Weights of a small mixture-of-experts language model, trained from scratch on English Wikipedia.
Size: vocabulary 16384, 37.6M parameters.
Training: a variant of SOAP for the experts, 237M tokens.
Below are experts of layer 7 (counted from 0) of a mixture-of-experts language model. Rows are named router (the router's row for the expert), gate (a neuron's input weights, with its number), up (a neuron's input weights, with its number) and show model dimensions 0-255. Each number is 128 + 32 x the weight over its row's rms, rounded and kept within 0 to 255.
Before each expert's rows: a language model's description of what the expert responds to. This comes from a sample of Wikipedia text that the model never trained on.

# expert 4
It responds to: Mid-row table cell separators between names or numbers, plus clause-ending commas in prose, as in Infirmary, or Just then,.
router [135 116 127 111 182 145 142 147 184 144  98  89 127 177 114 165  52 122 119 113  91 122 151 189  86 159 144 159 181 207  94 183 159 146 102 157 158 131 149 121 195 172 189 160 154 135 148 159 129 114 168 125  92 125 138 126 157 113 169 144 106 181 122 144 181 187 155 139 156 112 135 172  92  91 132 139 123 167 135 144 162 110  92  94 132 114  34 151 148  88 132 140 130 118 164 139 141 136 140 145 140 151 196 123 127 111 133  98 165  76 162 132  98 122 108 156 172 101 126  47 163 124 155 159  86  97 206 118 156 115 161 193 123  90 114 121 163 179 157  94 133 105 206 124 103 157  88 129 131 122 132  96 138  68 115 180  76 117 123  88 169 119 115 159 149 140  69  94 195 168 124 111 148 114 137 153 165  85 131 143 116  78 180 144 101 115 185 151 126 115 179 170  92 143 117 111 139  65 172 162 108 161  82 148  84 176 125 102 168 167  82 148 108 158 156 121 100  67 132 160  91  95 142  97 147 185 118 125 137 129 124 136 120  84 154 101 162 120 138 184 102 109  96 155 115 149 117 118 141  75 125 100 121 148 135 140]
gate0 [156 107 148 109 152  93 113 126 148  92 162 112 141 113 116  97 113  98 141 114  96  75  96 137  83  95 171 139 142 108 122 173 165 119 163 142 122  99 133  95 136 134 108  96  91 140 195 121  68  94 170  64  98 126 161  94 152 196 138  94 119 113 134 103  96 100 129 110 168  94  89 132 178 108 106  95 135 142 131  71 125  63 103 181 177 127 113 114 123 104 111 176 125 196 118  93 205 112 146 146 150  84 117 162 128 143 138  84 166 178 123 207  81  79 126 148 122  91 127 130 107  90 131 135  66  84 169 180  90 140  99 126 156  56 168 129 180 137  48 144 153 145 127  78 133 133  82 156 124 198  94 146 183  91 108  91 195 138 119 108 127 117 124 143 139 149  96 161 128 140 129 110 131 197 124  58 151 155 129 182  76  99 100 175 116 109  94 124 141 124  89 155 155 158 110 131 125 108 120 100 141 161  90  77 160 189 173 130 170 113 115 102 141 116  63 133 160 192 127 170 135 148 126  81 130 143 117 153 159 137 148  86 163 111 102 144 152  97 127 157 138 138 115 177 138 143 108 158 185  45 109 163 102 138 106 149]
up0 [147 109 127 175 167 120 153 170 228 168  77 133 160 145  89 140 114 140 129 119 113 122 170  85 119 119 163 169 137 114 129 125 107 106 188 140 116 134 133  54 129  44 174 145 123 125 149  93 135  68 113 125 156 128 180 220  99  86 123  99 175 152 124 100 160 220 167 131 132 103  89 120 117 132  63 168 101 135  91 126  91 140 138 136 158  86 131  97 113 112 194 130 159 140 154 129 102  95 144 156 203 129 139 129 129 130 135 180 151  70 131  98 131 130 182  84 149 132 146 124 171 146 130 192 167  56 122 141 134  84 161 182 105  75 145 126 128 163 140  88 129 114 130 134 133 132 138 164 150  70 125 123 100  93 139 159 130 116 107  72 143 140 133 103 118 166 112 141  90 113  98 129 140 168  64 126 134 148 236 132 161  90 101 152  93 108 163 109 132 125 180  57 106 137  88 116 124 149 102 109 130 110 114 138 105 122 187 137 150 127 125 116 170 153 162 117  81  80 130  89 114 120 143 109 172 109 117 182 116 179 144 164 111  96 133 148 103 128 163 124  88 113 151 165 177 129 143 133 165  81  85  45 167  96 126 141]

# expert 2
It responds to: Pipe separators in Wikipedia tables, mostly after numbers, plus short word pieces like ad, ab, B, b inside names and terms such as clade, Jihad, Bonaire.
router [147 127 114 133 178 161 124 139 169 131 120 168 111 203 156 127 102  93 183 150 135  91 128 188 140 133 127 143 114 176 131 162 153 149 118 145 173 124 154  81 215 161 127 170 211 153  99 172 115 161 202 135 132 139 131 149 155 147 119 154 166 133 124 124 166 162 180 175 141 143 133 141 131 121 161 128 131 204 107 105 113  76 153  99 120 108  44 111 158 123 144 177 136 134 168 135 158 126  78 163 139 133 120 147 135 148 139  83 153 138 139 137 126 110 167 168 104 129  86  36 154 159 116 141 137 172 136  87 113 114 236 238 139 153 133  76 125 190 143 146  94 120 143 128  85  95 103  68 113 144  90 112 165  97 134 128 112 155 120  64 119  97  97 114 118  95  73  75 184 165 162 150 138 128 103 144 165  91 122  92 172 121 169  51  69 134 170 108 136 128 183 179 111 138  96 115 126 114 151 201 117 143 116 138 126 134 126 117 128 126 137 143 164 150 161  87  87 103 168 160  91 141 176 101 167 145 103  81 119 136 129 126 124 107 152 118 140 139 107 166 145 130 135 110 139  96 177 117 111 104  84 133 176 101 112 125]
gate1 [132 146 105 102 160 181 167 114 117 126 147 131  91 154  73 144 149 112 133 129 160 128 168 134 138  72 154 131  92 174 103 138 154 131 188 131 157 131 178 144 218 165 103 140 115 174 130 152 155  94 133 162 170 158 151  73  49 169  39 122 129 131 123 100 128 148 115 186 116 136 140  87 120  54  97 119  68 173 136 101  94 138 160 124 109 120 140 163 125 103 103 181  67 127  83 161  91 153 126 126 107  94 161 166 108 105 125 141 136 120  99 118 157 103 127  98 117 102 120 147 111 100 122  84  87 180 114 102  79  80  96 167 117 161 150 129 157 129 132 193 143 170 133 134 129 170 114 102 123 132  81 155 124 106 117 141  74 123 145 144 137  30  84 159 154 111 131  96 169 154 116 134 168 109 157 190 124 148  94 144  98  90 122 131 137 121 125  84 168 162 149 127 132 156 159 131 117 123 178 106 124 186  62 136 102 166 124 159 159 156 103 105 159 144 151  84 120 165 165 126 114 175 194 130 200  86 143 168 223 163 119 153  63 205  87 126 127 102 103 117 111 152 153 107 109 154  91 176 163 106 152 148 127 122  88  90]
up1 [150 169 113 128 115 167 213 146 113 143 164 106 113 101  71 121 112 140 128  93 128 102 150 208 114 102 183 151  98 167  73  97 121  89 117 144 155 101 135 171 156 191 137 109 123 147 125  91 111 109 105 134 128 136 171 193  89 129 106 158  99 123  96  80 119 150 151 145 120  82  92 118 148 156 128 101  81 120 125 109  93  92 128 139 117 135  86 144 138 106 105 136 113 144 103 163 145 131 116 125 123  53  77 160  92 127  96 143 117 121 166 146 121  82  91 138 114 115 144 162 112  74 111  92  68 154 144 123 126  51  96 161 129  87 191  92 180  99 146 106 149 117  96 136 101 150 100 111  83 132  89 112  73 137 121 121 117 132 144 145 122  42 118 134 113 115 142 148 150 188 170 119 116  84 108 111 146  90  98 165  96 161 118 141 126 117 140 108 148  71  97 112 148 115 107 135 113 139 187 100 144 177 115 155 100 157 104 135 125 138 124 143 134 168 152 136 142 178  91 189  79 173 117  85 150 135 186 197 153 195 107 181  65 201 145  98 205  72  77 167 131 155 152 143 138 162 153 170 129 133 211 168 181 137 116  60]

# expert 43
It responds to: Consonant or short pieces in the middle or end of names and foreign words, as in Feynman, Beethoven, Eintracht, Berner, Klobučar.
router [192 129 166 135 147 146 108 139 152 140 121 140  88 185 122 142 102  99 145 147 152 108 159 177 111 144 132 124 160 211 145 162 141 162 122 169 147 145 155 149 212 154 138 199 114 187 140 176 136 144 157 108  85 204 150 125 164 121 167 109 139 140 167 165  92 152 112 198 138 154 125 148 100 116 178 134 131 170  65 159 145 132 114 120 122 109  71 163 144 101 148 165 141 135 108 115 136 145 129 174 156 122  40 105 138 148 123 128 142 131 197 141 107 116 133 133 159 117  91  65 228  99  88 148 119  94 138  85 156  99  90 218 110 116 100 130 117 186 134 142 134 132 171 150 115 139 131 108 150 163 155 180 119  80 121 160 129 102 152  73 134 140  70 106 159 113 114  80 154 187 159 151  70 107 106 128 135 160  88 118 120 101 179 158 153 136 133 133 170 131 181 172 134 119 155 131 165 155 193 177 121 145  86 179 121 159 129  65 123 163 125 159 116 103 126 135 158  94  95 132 100 185 121 122 127  79 162  67 134 136 137 123 131  78  90 112 190 159 147 154 109 144  91 171 175 131 146  73 165 105 133 109 176 115 129 116]
gate0 [173 125 158 138 100 142 133 132 147 169 159 165  91 188 179 105 167 122 146 127 137  83  95 191 120  94 119 114 151 138 148  55 145  90 173 161 149 168 173 104 133  82 124 164 124  79 147 179 106 143 140 146  62 101 125  87 129 136 122 147 162 121 120 142 158 106 152 117  85 112  74  65 123 160 152  92 161 122 122 193  88 195 109 150 182 107  63 151 150  93 111 107 167 123 140 164 154 159 144 189  74 146 123 119 140  88  33 139 108 119 171 122 173 110 123 132 137 152 132  95 109 147 136 104  94  98 114  68 153  73 112  95 137 181 164 129 208 114 112 134  97 155 131 149 112  92 130 114 163 123 137 123 127 122 111 106 100 134 112 144 103 100  96 145  67 112  84 123  61  98 131 146 135 122  93 127 125 112 138 107  79 130 167 126  83 130  97 139 112 121  98  64 118 139 120  67  82 175 120 146 130 137 108 160 138 112 141  91 173 170 165 195 164 146 124 215 136  96  87 120  85 132 136  95 130  62 132  61 168 157  94 109 128 124 182 144  45 142 103 137 139 191 109 129 118 150 133 136  85 108 184 167 114 138  88 105]
up0 [ 76  96 161 113 142 132 122 160 110 110  82 141 134  90 132 140 110 146  95 163 146 141 162  16 161 185 133 126 121 103  99 163 127  34 121 102 168 111  60 157  66 163 120 101 137 134 133  84 169 126 133 121 215 168 203 117 192  94 154 124 101  77 175 147 103 135  86 132 109 136 137 135 123 124 133 129 116 107  97  79 177 128 168 114  71 121 148  86 142 151 131  77  90 120 136 122 102 138 163  91 173  99 147 143 135 194 129 157 146 135 131  89  77 139 171  97 122 151 136 137 118 112  97 140 173 101 137 185  67 172 171 149 129 112 145 111  76 177 132 116  99 119 108 145 168  85 142 134  93 113 168 143 131  94 103 126 210 156 148 105 126 125 106 150 150 157 165 179 167 158 107 171 127 100  83 128 154 137 123 119 158 168  80 118 160 115 126 148  45 114 147 164 113 151 177  78 156  89  86  97 131 170  50  48 123  89 158  89 103 153 103  75  91 135 183  86 117 137 129 104 157 160 155 139 144 128 115 142 133 121 183 153 130 124 126 146 145 102 151 149 152  85 136 113 139  95 130 138 181 150  94 108 139 139 165 155]

# expert 8
It responds to: Pipe characters between cells in Wikipedia tables, especially after numbers or row labels, plus list dashes, colons and semicolons.
router [164  77 117 137 148 152 169 174 145 142 112  85 119 174 108 180 122 105 126  94 107 116 141 206 147 157  93 101 174 251 106 163 163 135 140 163 161 142  91 125 204 189 159 147 182 123 163 152 163 169 169  98  77 147 123 112 125 126 153  95 107 129 109 143 182 165 126 156 139 114 126 180  69 123 138 122 168 169  90 151 124  82 115  96 156 113  31 135 159  93 176 155 133 168 158 120 177 150 151 143 122 183 210 133 117 117 149  92 165 114 160 122 114 116  85 156 144 145 104  58 192 130 137 165 117 142 198 115 145 142 176 188  96 132 140 131 163 192 133 117 122 116 163 114 153 153 109 109 138 105 126 121 145  81 159 176 129 125 115  68 160 115 109 143 120 114  84  97 189 117 119 143  87 120  99 140 162 112 116 129  90 147 186 109 134 112 170 123 149 127 185 182 106 132 126  92 137  67 119 173 124 150  89 145  75 137 105 104 165 170 117  96 139 140 148 152 129  89 112 142 123 128 131  96 103 248 112 149 117 108 131 139 158 105 136 136 166  77 107 110 136  98 101 168 128 141 142 108 130 122 119 148 122 143 145 154]
gate2 [ 58 167 145 172 116 124 138  60 126  68 124  78 171  96 104 150 145 160 125 124 127 136  95 101 114 110 159 111 145 108 127  45 142 150  89 142 192 100 127 109 134 155  69 152 138 176 101 117 167 142 155  76 136 139  54 137 107 186 165 171  96  43 186 118 150 131 157 170 135 118 144 128 138 123 103  69 190 183 128 201 101  65 177 142 172 130 120  87 171 134 109 138  92 176 133  98 118  99 150 108 136 121 124 134 134 182 140 150 180  85 162 132 123 151 102 117  90  56 101 137 132 128 156 116 103 131 149 132 167 129 239 127 169 125 170 143 183 134 109  94 121 134 137 115 122  93 101 132  77 109 158  98 142 106 141 139 128 122 103 128 137  94 109 123 163  89 125 139 172 104 133 135 113 121 115 154 143 185 120  58 124 152 108 142 108 155 136 125 135 151 151 165 133  92  99 227 135 137 108 104 123  96 114  75 159  86 150 113  73 105 143  67 152 139 174 105 134 131 121  96 192 162 100 154 118 120 103  78 116 110 176 183  92 159 132 155 167 127  75 144 131 156 125  90 146 126 143 133 157 163 198 113  94 154 121 106]
up2 [137 205 115 165 139 118 164 168 124 124 102 122 179 122 173 142 123  74 145 138 118  87 147 136 157 148  90  96 136 114 142 136 105 100  86 123 157 120 110 124 167  52 145 129 122 170 136 189 113 156  93  81 165 199  89 113 122 142  93 108 122 115 155 186 130 107 105 186 151 137 133  76 174  78 145 122 127 116 156 126  79 115 151 124 124 127  74 145 122 109 107 123 114 180 147 181 209  80 134  91  89 118 130 115  88 102 135 137  98 117 159  56 125 158 113 177  90 134  76 117 138 147 252 134 120 124 103  76 156 122 161 161 154  91 200 104 143 113 161 123 128 160 105 205 133 119 115 196 109 160 115 132 151 194 173 114 120 156 165 138 106 133 151 119 102  74 128 122  70 131 107 129  61  98 125 117 121 122 137 171 123 134 150 108 149 146  67 113 164 138 101  68 143 178 145 108 133 114 173 131 114 128 102  83  95  92 155 140 106 105 101 105 136 115 104 115 233 146  54 141 148 146 116 128 150 152 177 141 128 117  60  91 161 129 115 146 123 117 115 185 168 164 116 143  58 160 116 163 125 115 131  96 107 141 123 146]